Below are experts of layer 2 (counted from 0) of a mixture-of-experts language model. Rows are named up (a neuron's input weights, with its number), down (a neuron's output weights, with its number) and show model dimensions 0-79. Each number is 500 + 25 x the weight over its row's rms, rounded and kept within 0 to 999. Numbers have three digits each.
Before each expert's rows: "comes before" lists some tokens at least twice as common just after its tokens as in all text; "mostly gets" lists some tokens that are sent to it at least half of the time. This comes from a sample of Wikipedia text that the model never trained on. Tokens count by the router's weight.

# expert 27
comes before: " ", "0 ", "1 ", "— ", "201", "1"
mostly gets: "| ", "January ", "June ", "May ", "March ", "April "
up0:513545481401534489499493529505520504502500486499512465493482494497526495440475539497491520504497488439538475487505532541530500505484488493503518507458469462524509489489536409511506528515499464484526496468502510505481499494498523520518514494
down0:502511505521512457512497534528521532533527521544490510497508540501484491512501503461492531530499469502453492527495487475510503544522483454446504516490511498482492513476551525491521559492491512499508472509481500507512522497574500520504481486
up1:482494501501498500481491519529484495492502487514484498482467513518523528473532534469491443455526471467499481490558481456534490468494552489520514509503494480539533466526541471534496510493467489514529506510486484479532485529507500516488513512
down1:469492501467487498497524519508561508485481510503469458531503457522537491504541514526475448496525523484468527465492467492500531501516481501526507526496525525506513458504481488526457478479502527462530524536497508506466507436497493561494485472
up2:541501523559535498494455561493511495490527476466458507498530523430522536506504491514510508501510477510497546491480501461517560455503533497500496512469492499543520479505510532521509502489475515501526488470505532516521503525480493464509463497
down2:527487547542495483513462560474516526464501505501493506527520504500546541486528488518472474534489485462510496441468472496508506472515475502481500532462507508453517484499488547504509527510527500481514524466524542469534490486472540505508470537
up3:491489488526461466529502497521474518506468508499484501482519492487514513478506556535488519498473484515449490425488514455462525472474442505497486514507452491488498507499521470492476527489477456494502505521501508520544499488480522466496474493
down3:486475499487499526487534545518502474477489484524501488551492500497510526482508508488534526477480515509555541527479521512521500513540513524507505533484541487493515525479446481484489505499487504505520512505504519501509468487480499511481478515
up4:485525503493549530491518520505526507487486506471532499517488467493521494511516439484511494516490498572534526460518527476513552483484526495493500502506499506518531502492459525507519493470484463498511500523508524494484501441466515524481454514
down4:468458531508524475502515477529467497496492465552488506528546519494480486559489494508498443530485498507514534483471480500541470514486493482522483526531477506454485496508487487506500472476546488519506507452496519505488462535500542507514500475
up5:518516535491507481504489504478454477495518525483513534471484514486542542493530490483475479463486490476518539520531525486510478502516469502497513508492504465512548489461528484487471524487509462522473494521493520436552515463502508506529477522
down5:518504517486511494518483493497482466488463550455477508517517503493485499462503518492503510532527480517481493525499523535443489528534557524472467478523501564511478459502503498481496513475510510571507491448486497509509518485514495478477469486
up6:535475480509502551473518549504512499523457498473550494495520508513519510531514545512525518525465484514539531496499497517526428420527449506482485474469504492542490492501505516528483534494483437496462530514507518478507524539541462482506478495
down6:520523507536476496523540505519531512514480471511495507525471454506492520458498569498455456546511494524526483517468460480467469471489520512537475491509541494501482503481480457481535474464485536526504462443505497521513488531520461484505500487
up7:491496527469504528525526479485514481529541542502517522521492464522482480530514504520489473495511478527489460473473488465476486554511502511493477471481488510505470512504513487494515514498461538521494515538483513499470497539556512447525513548
down7:511484494502500521466499466517461493451487488496531521474486450495486527509542499492419529537496525550528480518504460456503475513533507506483507502468505532437472536501530551470518488501463477465536531562475498507458502512534497487473513510
up8:529564496493492496498519530495510487499433484499503517477515513505508412517552484509490522482515522507465508555484516501527463538464498505507521507468455489477496487475482485486509482513472506558520513484491497462511502497542510465520482538
down8:463559513457477514519488458460491526546489492513541512494481499535501486486517499517511502477506519529459532493511545507531494508483480525510498451505496495507493546500503502496491511534476536503497483527524443512486466486552510506458476523

# expert 6
comes before: "(", "| ", "and ", "of ", "in ", "was "
mostly gets: "o ", "ia ", "i ", "ian ", "ar ", "ist "
up0:506489542481503464511504491463467450490451511504522468489479535493505508517500487474516497479475519501478456513503504482504490508484495511558506492477569484514529483537492499496516467492507489481494495449460483507545511459500533510503491478
down0:501525470509490468481514494479491492533481452489470464472489513491496514501504472525457493517470448519501506462485502519504514465478511433473493490536465492501512494535507507441478515482487475517491459474517502518472497486494485512489511482
up1:519486516491551481494503489476532502493440488505526557522443477508503520518513491514480482456512504464480518522481474473457504520522518486515502505547487507496444469464515536487510489480488444486495509503461506518512488515527491428493533471
down1:464528473509517531460511492518506472489538501489487452504536513461521506497500510499505488527522509564522493487522517530534533496447464514483518510487519495525536542544503474516472517536517519523519477525554496491478499478477514515486501525
up2:467466505543515477470508501530429479545471508508444471492503504530479514522509485503501477479493473522509445510492503527478479491464491496482463511496486512484494492485535482472467549532479474492497521523518461501532485531462466522463496464
down2:506549482455466539491477513493554542432502479495557534543460499526500480510496507440502530507506543483502539475490504492516523496538524520476497500483515460543502517564477554540564483465522557511517470474499515515490518492487514460513517548
up3:505489537533548550442461499512513499499562499505537488516490517486481494533475497494469507490498474463525479574513465493498497474495524486458451529535500496524502528523508496483501504501513517472521519483519518494507512519527512518475529490
down3:490504468471503502493516531491477515456482498547488512500496484502512516488514526508494509540526563548475511454474543487501498488483487516543546477498478483467518449416510530488539506504515478545501476541457456495499475468486525500503491518
up4:519466494494509581525509530494471528524521498522486477505515488526524488486512499498517514504479525499452491489506465504500521464487503547505532518478544498536498498522483516490518514484497504522525516481489484461476511548488488458471479528
down4:500538468514462475518481519519528531502503472455500496488467468487463494493521495486513491490523520501511474516463527515494482567511501441491488462530472457547519539454491504490484503495499473469491520480513514493529496492537505533526522478
up5:489475517484488505475516512529505496532479468493489464502466545507511497515490492484542507481496491444488507474498502499446497498472512484490489486496497524497518472476501516497526483517449519449475469522464502486486500471526514516482521481
down5:548515475489500508545452502463502487495509566483497506512466477491499498536513509538511513531500481490489512520479515521516543492533537532503494526489470511468539464525519487520511526510501473544584518509520468521497451523511523501470452481
up6:491476521513487507516526521524511497502568440468536511489525503497497508528533498476484469476473482496516498506456493530478506498440490520492452482506500546517509514511514486486491485504492473521457487534513527508497528442513482499486487483
down6:550457494473508473499513494497491523502499519535517542472503506518491497509493499499487513507501494502502536492490513519522504499555489466475522521464509492467511469482489500467475554476508514476501498499515498496500497494465521527463535503
up7:565492445458508521459482561498529526530442486497484471496503501455530515494524532501494459522505505488487483495468508513446456534511500478496493508460499498532492518512478496434515519484487525478511529501509487517486470524531508514527521516
down7:473508505511516462494506443493478463456553480503520520509519499504452497501487459501477506483528499538520494504514513514541506478481510509500479481553493451468462471504488539529476506480496485518481499515516499505511511507484440442483511499
up8:513460485478605472524499532546499518467506464498483531506501489497510499492489523497481503517480474499453565486512483511503507450465533499475497497506516491510494565483492517516538452519485493513486509470516525501483516512518509500500468518
down8:506488489535462467500542452495507489541504503524519472524508540511514490511461521500541520506510512518522463490524522467520481506537479476489517472496526519502472494511522477483509541489512502533493529525511517531500458493476481539532497514

# expert 7
comes before: "\n", ": ", ".", "°", "8", "′"
mostly gets: ")", "$", "/", "+", "}", "−"
up0:464516525524535501483478503504529507472495526511521483521518469461495505499474505489514483531554493478532492494518497543486502504510470510499495543515507465487544496522499513488496471511509518524455523516527530511479504470483521491533401462
down0:512464510554472506475470489500469522496527496474480478493504532528484489546520497468465532477525467484568517477534499524508501539472542503501465450488459457512484495463509467489512506470517505509501510479487556519532496498477466483496521521
up1:486491531555497503498489530496504540493561487505481455468523514495460474505531513535441503489456494472517514508540516490478491474495470508537494486506528477509518514525525489470475518505495508520505503517507473518482502479471528525539485473
down1:462473505469507514488533503464491493503509523501476521511536498525506514501490504495533497484464512491494484486475539544507516523470534494486518520494463493545505490487464492469471476504485528499533506504513526557465482527463478482493496544
up2:479493477466535519529482523510473517493476489520476494515462491531495528492470486543518509552480472524518508512551506517519541460482537492519508501530509556506503554505492546507470496545533489557501496427525539515504495500502489487491519495
down2:473495537499506476522506509452452520531477514510508449528469515534508488500499459450559468500494510461470511438534521505517494518509515513505516469448564467487485497511512493531489482484463540495478488493481471467493495535505523496513528516
up3:521506506484515512469497523512470506527498491519487472515506488520525546531470474491509492497502545491518482490508521508486532524561464532512496503516493492500482484504475517486475540521529480460461508510482527533473494445461484519498518473
down3:478449550503507504472513544518515509521507483455496481480531510463457470483530527480481535493514461494502504463501479526487486476459494480472507477517497519527457467532483524516528516485495501485499528535466477522524510499501490503493476455
up4:530464504488579538486543498475504497517561537540514519476452490516495449520493498502502479519504487522506492533484480510502557491481528529498501488509497514522560485415462436490526468495531522500515528491446501501531489541510515520476487436
down4:476517494527512487477547472507454491453509503477509520545477515463457508467519522479489475467500508508471531490507554503498494484473479465521455519503509501539486527531523548504518494501493506435467468495527454513505507477493501545488533526
up5:513472591505478485489484458501457483523493449488487458514496498511528494485460534540499506512481499468502503527519532467501461468493504537486504495461526508480492493518496484475521520540531520506563495509450506487531442491486499507467517495
down5:455496504523504490494483522524533480457484508543509502439503502475494496499546494477498458519485532498469502516495501505512485509491515507506507489509508498495508462509524496557480510478476473494517516470521500488491508496508522518524484480
up6:483445502520438478528490542490530486544492479484526489495490507489518511534508498475529522504502496459461496470466525542543509530499519510473473539494467538451497494481500502537486509515483452497480473525461460491456497509543483486504518459
down6:538507510515525502503481498464490521537508435482492552535496477506505497472504515523470504495559528475521509496512497505511456517460530489472517467508510522484504491500515450478521471488461541524485537507483495523524539495533530490503492486
up7:451490483473469475520517544480532521507430508485494502490502506519520555528507464514505538470512487487505497515538517541530501492499497545507507507500497511520486474500500558534518475500518524496518481519520518487528518528467491500447514528
down7:514497493468458505509557509492477522515493518507492469501506420476457491561523483495484495530487518464501462500477495478462502548488477488515530497544498515497510515488537487483495454481524507465489508517482494580455518493513486521446526451
up8:530450537502498551512530528492478465502466522490516488497484510499520492487458486533535457485514467458493499517479490538480521486468496497525526510513520471491484491493508500485500467505520489509496466495529526498515479537467502540527447501
down8:515506475526473515501465450575503462531513454520537530467473528502479535451485502498510487498533496530481492508493496532528477533531511474498490484454517506467518492532511479520481513505483522518502555519494523455486500496478488476513488538

# expert 28
comes before: "0", "5", "6", "4", "9", "3"
mostly gets: "201", "202", "200", "G", "198", "c"
up0:514556474525478475510530538540529492515463452503527519490544516521515465542549503520582481500510491512521483525521518495471509486527484510475470503507502495492498494536485498534523524455521482497508502548522517514477481513527497510528546496
down0:487525492483524504527501461501484512490516512552531511531497486479499503517525502528458503463534473487512520469515535476510516462473453501516493519469477529486515481489502515552440486505476516522517545512531471484497544519538468541483501485
up1:470539476511466477472519484497539520496483535491513512511486505514511512435527530564534490538453510477541521499514475466523483494537503516506487528502510515516473507456494526568514523457504443493539476494475449462534456494532465505521512517
down1:524505476517524454426512513509567490517519485514521520468503530491490486501429527487470539464519493475509550495497476553462483462479440439507482486472498509486513497524488483541453480503519491505490504494506516481452482492489502500501505509
up2:487515484499498461505500515506484475527484493477512452474544496487517513518541487537523450510481473511516490476530566563478479516512497503521520511495515484510554493527480503513486512502541554466479481522455520477495504466500476458498533507
down2:489496508475512454501504474493505482471495469516500535502495469456476492528475472496489496492503552506460541484479505501514515509427481485439495471533485513490515513489489534555509478500482461499540493504532454483524503506486506503497511492
up3:505500490489456484509513535501554508514498506507520502508478486493536507494548509505550578490531496488497516522524519538471479499514528503481477496485509497490504517500493486495502513482442493482453477499466532526497424499548509499472481462
down3:513515485502475522506476500512520483541502512522497482436463494508552513506550497526505515438529478480533506500515557474494456489486432499497528519523463529467540512486493466515511471546509498524529467494508497508532497493510512494516495542
up4:485479487486472452492526464497508473514447526519506484460515513504509499530492540463497495534454476486531503514497524507502478504462519505541496520453507479519474497486490513497529503492480467495546477467517498438567453477447506511449518455
down4:515489509464468501475528508486532519547517494500479480507544510517519539489456527501493477487508503499517469496465451472479475516474498440492533507503483528496480479502548512497495481514499481512422494496458503499464581470504485501495503531
up5:474492542517448533508460511501466479469496480527469498535517531534513511534459483487487512504506525489470451502462500504518490501527473512480525499513515507510525510565489508511502532492541557511485507490491484496484448484523484481497450519
down5:470486542483459501523467492522497470507474450504461526510490468552506487512534512484494502522567523493514508443529495520520530493512484510480460456521496497503501501468513542487486528518529519526511470518462496497551499493484471470503493532
up6:481503468500483489435489516508482503499501476520508496515465500486513472455494504504488456485498500504517509493541495497472496491502498510485531485460503477487519485506507472494521513549464540539517505504492489470497474527521521575512484565
down6:503514489510490435573478494482509513521538494501571491552517520487470482511511465469490535549473464493484516495498504498476475538485518488471495501520501471530496472491494510490461508458517480491488512491511512490507489486475507487479510482
up7:512484520474489521512501507476503475515470491494506522506533528491526482482486496514483444475505463513491465527481549497515509481495523528486539485467471517555539475468520513480530539552497501527538466450516531481483517509467515500503542486
down7:507553461496529518551496496505527474515452498558529503539511480506497501525389475467515525480455517518537469525520484465549480503559481533497503489505474528484449487512522477500507476522515519504478466529516529501534510512484493480467509505
up8:493493503534433514513504487514515485473528503498476511511508507428488504478490506513517483505497516525535486537525480494512475450510527518506485473476534489539541512494567482499500495463502506523483525469450486531417474484482497496511471572
down8:486514478468476502507503481485514484486501490478507545485497533515504527502486513490518467500498477491532479511491500490507522505446465511493501504552515523478509473485472547510493556532509509505472524521479464557548479511464539478488494547

# expert 1
comes before: "the ", "and ", "of ", "War ", "in ", "("
mostly gets: "ing ", "er ", "World ", "ting ", "ating ", "House "
up0:443488520487502503480483534480535462496510537474462546452491509507535446474492482498480491487487502475462458495490527479527506462534492538487517476512522516528543518502486499510530491508519506532489505500447509487491493494473498505471522509
down0:416522478459474497477485536543513562467510495492498491477486488499517495496503549509519487460532503467503483527480481540469485505496572487550522481510497454533465493475478490471506513512487472516518503494530477488493502522517452464500488488
up1:483504533473464520480525540483502468505484454493488501472445523518541517491554452517485483526487454475485497514524506506545562460501507501519529459506521526512519531469515466496540555511462478523508484480509481452510506505493481540520507497
down1:480486528493486536444512469489481466479472523513518458512488509492512465501517474557503542532489487512496515540492485462524496537484538522512489506498519510514487520499526506528447477508498565513531510466448513492523479519494490491518507531
up2:535500508492461506496499524520544489499502526477490497478469528523510474488461496467525530495518522479486480520486510492483495469496518489502505482501498515506608511533530508512513504488512451486505486501481487473484490494547526495542528489
down2:510524483505505555507494459492480510540465546507511492510490469497506541517515485459475508464501556533484510509490488522527514458538494532548497495501527491571496511458475483501509543471518502517499469505512500492522490482448481489500528522
up3:485472491444555541480486484530498451517507505514529463514490495504506495491468519533496506474506501526504508503502507473484482490533524482468469503517491521536494516510530492529516579463542512513446485512477513508477489503460492504468464519
down3:441502501546472500509499541535467543500462512517486542509483485535508501506540489461466497486463505517470453495498504501521492523499503514507479541482479534489498507494501428499504500486561477534491507550499524488536529477514509464493517521
up4:526513512509513479469512480472519461472501500504473487452502512508532521483456489517498539514475493484470491495508521543488560485514500559545531477509538486559547487542495480495523502505495493494550475503520486480496488471505502503527474514
down4:535512498475456521486502518483518517526487491529462521542483519523509486517509483480526467488484505494500474495525530552501484513475460494545453533497482518485501520531512496522534494481494516485509494475487472523532538516492447507515533505
up5:534517537500557503481493499506528520522517499457493535480477528466534512483511479515500507533518493492492497509507503493519549507516500524474545483498547515536488506463510525455554511533533516489530488511467506472494455497469497530539503481
down5:523551497496495484476535500489503459504483501492456526543514466514549457517539486513481483492487488509493483516523503478525482482460507536544502515516499485510506515464470496486474518547495532500529519481460486488451484477495468484487545495
up6:503493494490543490495476518493490535456516479479503479508531520496519508537487499562542486528503495517512560497501519536523490518519476493505499495513494496506505476565494534498518489501504510498479521494514523518531487490499507442530461520
down6:516486506512455488537492509504485482491517470486448469525533507484498528509504533499553535478474564529533496471520498494503454470467483449466496516483481475476513505478484476503515471518479490448541493511512490488501463508482510487472498496
up7:524491471484497514460498496495496467466465516509508493507453513474486504543502484553520477517534514490550470510475509526487486489482506460501515535551502475532501489527482533499446537494504488510537459508474489508492466463473452489501510499
down7:504446515474508512505522474507486499561490494493502465523493499484538491490485487489485541534469474486522479501492468514530542514549484508511494461519513518477522499530482441507486517511503482463494557513463517489494482484513511497474502534
up8:508478538507483499497490486502528522492496482513509571476545530463499507538507477511531511529462493503449446528487517524490475523495540514506535481489539508521526528515459512514531491505499537507519479476500522519467539475518498551575539483
down8:462474523484503483525512492499405504512519499516525479500483487508504503501487500514450492494479550496478498454499513519447522514489475481454498508520526475510495516459467450521512497470492558498469452475494531518506522577480506496453491485

# expert 19
comes before: "–", ".", ", ", ",", ") ", ")"
mostly gets: "6", "3", "8", "4", "5", "7"
up0:473510530515473512442497485537508483492522516533502512491461513453518462536518494538493536472471489439490513486493477502498514494508471548522523471453503498504502494499469505538479502536477522514495492523429506520505484499485515509501522515
down0:477527492475468521484459518516516472513486476516518439445532464506487466476514537469463493472487523512493496494507506513471472504513533508516497522466531477492473541520512506455531503501440480517477542525475482529482493459476486527501500540
up1:543535487500517523512511471431520517466453474502479522497476491506520504477499508527490516491503499520498496455501510514453487433500503466524526480479514509523453482515503505474509486480510453499515503493477488484490500516491493491552468484
down1:462515510478543511509495477506504524515563536561502464505453521478443556494497463462472547507463474501497498496543563481467563528493477516520536542504506499463495530509482521490484493465458535488532507513514538517530525533492500524468470522
up2:507445489458504522514476483514525486517439552528503495496513528479514506505448575467510521474528468532508510476496520479520487538536508466518505524498467545518475517472492472538518468513489473494529498483497494501488488454502534516505502478
down2:476482485482513538449541528487527510506531503518519524524494506483508487524539531475517495524499473487470465493511452529535507522512500524467523474494487500509504510425494515464477543512493542495523510510490490479462471518498476463501479500
up3:527516533523561472511527498505573501491480594485497555453495495478496495468538460538479504535454518482483500530488509500500488462506504475494471500531515521533522500483496489536496522484485475499520514468499508521500513484514529530529458484
down3:542492484518475502538511489504545490506505500507529504505498542485529472531464478487455511500467572440477515487501539541487516478521492514495535534502498495500513456501511508554511438505522521549526509490495527462527488458491488489498511540
up4:475531516517496497513483496481512502506487479467511497532483545481482451478461515525484503482498507489523511526535456501485513491460469520518492499475484474516522477505507513525493500528475480472511485517489519506491518535493551512498478507
down4:551474481544492529489483505482516450451509484532481500447521528453490532530507500483525495524485506486502459467501524501489466514519473507528504484545512503465518516484510463484479477474537507531510519498513464545462488517500515488495522487
up5:528513488446480519523466463459495497495461516558487485473504499495492494478461508502493512476557464499515463530538513523483492461513553508535487517479555519481521525531510498503475536497494479478518479513506527472484491555477498493534493479
down5:473505461532504495499491507495489500487482512495524492520522513472448470478505470473504477475464490499507499452521490512481524524506443500505510484508499515507507500518523479489503554514521508503485521480528519470479534471470513581461495484
up6:545483525492498520493495519479537496530498479527521562521468531522510479436496491492509492537500523448466481518515518486516482494524490482522488505499491539532495491507543455517498525476498511526505509482524532460516493487494505505491518526
down6:528474512547507477506509449503490499524495509472526501491507489508516479506522507546498476480482533471521538522468503502471474498509448543560494497475510481501510463490539455481522490515459479521475508514490513516463516528549488470457455501
up7:537516501451461484517501499495542514524532515448490443529529499473507520480452541484494515489453520530519495483503495517463501516487494491536495487521500522513493482478577536500468480484502528496504452511488474476507469478536495533486515570
down7:486480468482527534501497535482472462523485507523544500494497468496500514535550518517524529492494493504477514510510495486496489486504486502537484493516455479524483471487490522492503490463526501481501535483509497510515466509514515473515503492
up8:474496500545518459497495525488538512465511534495487480451485477508519496474509461513501520528456484478484515501555499521511523523523533506532555465509517497517529517493492468512534509525477468555504486464503525506510460519513517500506515521
down8:499505531516514494523489508474484493492502499482493449447503486475490494442495498503544488488489534488452476509462538484503481503475488511463541472519520570487520492543559516503487506485528513505476477474471486499523508517506493472513494456

# expert 25
comes before: "to ", "in ", "of ", "as ", "by ", "for "
mostly gets: "also ", "not ", "other ", "known ", "such ", "been "
up0:473522550498489535466501488471467493513474513473512486520476489469515492505494501494570490544496512482536505526516501507468485494508498484526506495509500514505472503552469519525519520484536484470501494480497521478497502510531490505491504540
down0:530529526510493470464529467504479505529523516478514476543438515487465521451481500488503516497470488490517503509525466499524490465550451532531486509522484486541506498494528475551527482480506525491525492481519556487502531500493478514513525448
up1:541486529510506542513500516492560497510517517499538485524507504518511517491506528530515506516522490494511488513481489502528528531508536497474483499545499525494533510406498452520508500497525495504569498481479492494554473447501495468543468487
down1:438529457459500505479505489486493491494461519527538501492492475529502512523502466478481456510476489500500496505511514497496489479479484490507471508506493489492462519536459545459498515541514532507463539495492501539507517551476497525472499530
up2:487495507504564537505488526510483476531519470524500498492501493525509502468500555519498507512508482525464517504475520460518542521479490508509505513512495520519480495477481472489466546498490504474462521493533472503533515541547503487501548474
down2:489468532506507475511509525503496477479478498507519460478473483512530492511522535471492581539511524553522476473494477493520502459500521481465471507483526532480507461482458472475454520492528498532504501464515487472483467488494522527508488490
up3:485491517487508501520463493504508489427489497514511531534449515507489538509502515503537525494530528507499517489490515513469448498517492493491512479501511475471524487493516487456521498492513503516445488429509496484485483456511516520529529506
down3:488518484511484526517540511497526505520479458500469500487511470472468475525481537535483498473491515503508468490561471496482492499490502466485484497500475492473492495523471479519498522491480485527536522516497482517512513501458507476440521461
up4:525500535492423488498527473498501477477526460507451521484537497496519483443508512469511503499523502455531503548482510492529476529449516489480534479510471503494485503516490501474514491503495536499492478471512553496523481509561470477515507493
down4:496489470528485482492485492483473555536520540487518465541487515537468482561479465518492469503486525514514473506533515513475548546500526500519510536504542500461479475492530490497507481510485509520512443525461462511529536476486496519467507454
up5:505546486520534484494505510470515528514559526513473532488519495495499549524514508508486510521500479478499525515486493520478480437497510508497523485502485481479516536469505522560476486499532506525551492513530491511516527529491511470511457484
down5:506504512493475490503510528491537517480482419476465454543500505490501495521461498483503496500477498548488530463506519497508507542487477489504482502554492489495531486496463465487447485520536528481519532495480530519501498457453490526482533529
up6:522511488497515532529500521481512456456505503525501445506500493427467505494546479496519449526505500536483531490496491554456541502488508502479528514560500537470506504494509480534512480482487487503473506500498454500509504486535501472476509523
down6:492446493505505548470500475484494474525482531502493553476523472559483475520468518488523482482492485507544454503524497463547494505515527495503494496515500460568497517462479508503503526517513525502544486485517491459483481513494526555470503477
up7:515484481494487561554482505522441522509454488493522519504510522490497516542524495531535459455503508457467488509532532507485529503582529534488471503490526443496518510465506499530479512496455499553508499529508481496448510531502472507522524517
down7:454512482549517484494496530560540491515545483504493517507528463436555463432502485519504504499519489498547498493492505496474487532466468500471568506499499515512494503482533534500495499512498511484493498518506502490511536478489451488492525493
up8:511512509502498473517494511482501537529508506534536498488484479487476491509484536524495443472495511500460524560500482478486550498488509479536479483502483504481489490444502508549478502470506461490494503498494500472468492538528509471517471479
down8:539483520554495519456505495509465500496483500466479506521503471542510503470495489527484518459479515500532481501489551503562480505510497540476512519493545524499460537517492454479525492504480507500489485534479488509501549485483491513510518456

# expert 3
comes before: "| ", "|", "(", "/ ", "– ", "years "
mostly gets: "7 ", "0 ", "4 ", "2 ", "3 ", "9 "
up0:505495506469523480511497504517497501543566501506482541491513532467483443504479512495562503486529509502507496512510485489523505458481519524497497463493483511521511499509517482503518516455498497497467511518496549505518542483474501486503470505
down0:468498475504531485521472526509484500533485468512515514536485477498493493455458495500550519441457488500480516485526457494516519506514494515513498510491455502512502479463529530443472485498513527502525480470500493505528503491492485500479514561
up1:532464502514488490497483537508505548465522528491455528488493499509488548516521514544519457495527480479503489510491496484507485528542560536452482523474507497506521457480514534471502463469510489498491505464489461544469486533490470512496491496
down1:476505521542488489554470494502509453513488520482544510477497502484497470486496518499525506510511491526503499503523477480452522449496535482468487516487495525467484514506472507498468532541519498473531498547528494513495483539513512463479515516
up2:506447454510492504501461565504481456515501474480508514489502522500528487507470474528539478499457498465447482499517532491469491480489473540503527517492478538532533501472528492460510532502489519505509460496527530503455456515545475515486517540
down2:506518498470512488504461482495443505533500504512458487488485448507504525513514504509514502490493506509508510527516479487466446542533490481489521478481516517496501511487521498552515517506523473465467538487465508487515555480518519509513484509
up3:503505490491461490526516501516510495480468557505548499484511515526517545543543513477521542467499519523449493511508493504480528501455529501508507508491500520528492485526480480516551434486482500444480492532499509508508524466485501483461474498
down3:504477478468524465461479475494498479538510482498471531484481528503540512516506526474489510559495505509538483527524490477505479497529473484495474484497524508449491470485499495483497471502510485495537518486471495533501464525493529542517522468
up4:569493502470526503495526509477497506475524483507513528535523526496480498490533481470575520503481496501446459523497525522432504476549518538512513477508478498504482505464509487527510480501460514520507529503530458477502490543478483513573519491
down4:488518502486488483532457486528507508497511518512533551504501503509481498510509510467536516507505490525461536536485486432485515530487488483481444481480516499511498451556485539501551530484473480500527524493505481486546492473489515480513484513
up5:497517480504511492464482507534511482509520490498520516475495489506480497540489496506495465502516532521547504535498480493503502491490547491504465508494520500506500531493494519546494497487535494530497491504476489494495504594505482455516485536
down5:480452520512494484477532494514522524476454510506522479529484495504542532459488534487503520533503480502512452513518488520477506503535510523508492488485496492496456542515474554492533503488495495509508474510514507511507530532524467495477570521
up6:499513527561514506495501531539468478532502509495492500499485460482508466494493490512508508533481469519507492493556494492547453500540522537491536477528499542497472520525524520497484515454483523513484474520461543487541501529494542503502487512
down6:537534480505507473497490481481479506463524519493504468491486490495517489490509495503501456470430500479503507513469493521513524461494468533511535507509471474500484529488528529451504463474514496508522483502490479477482590512508505497487490512
up7:508537528504550537492481487500481507469542478488514520505534505496490536503455444528474498505459507527532520513510477463501529503484461481499487503503534537470497529481542486483506498501513493492508506514502548513494495520527510508541501505
down7:522485492498451522523454455529526443448472526494476499521490486480493489491515511495515519514482465476521503500493522480491522496502496514477488502499513548515508484531453502514512499499476534487484469485480468446507561538466489488445451525
up8:480501515547485518487480529423488483494491464516518513509497468509521522474486541489478496493506482522491470568470458533495491490509489488518500487501477494529508481528496516484581520502458516521492511484453486477444468535500508508502535493
down8:525491476560480495494465506538526462517505491499501481492501497440467493509467475509476479523503490501513463525480487511475484531495501481514532479524457501433469495518517504468515513494469499571483489499505499514539554550487537482504477492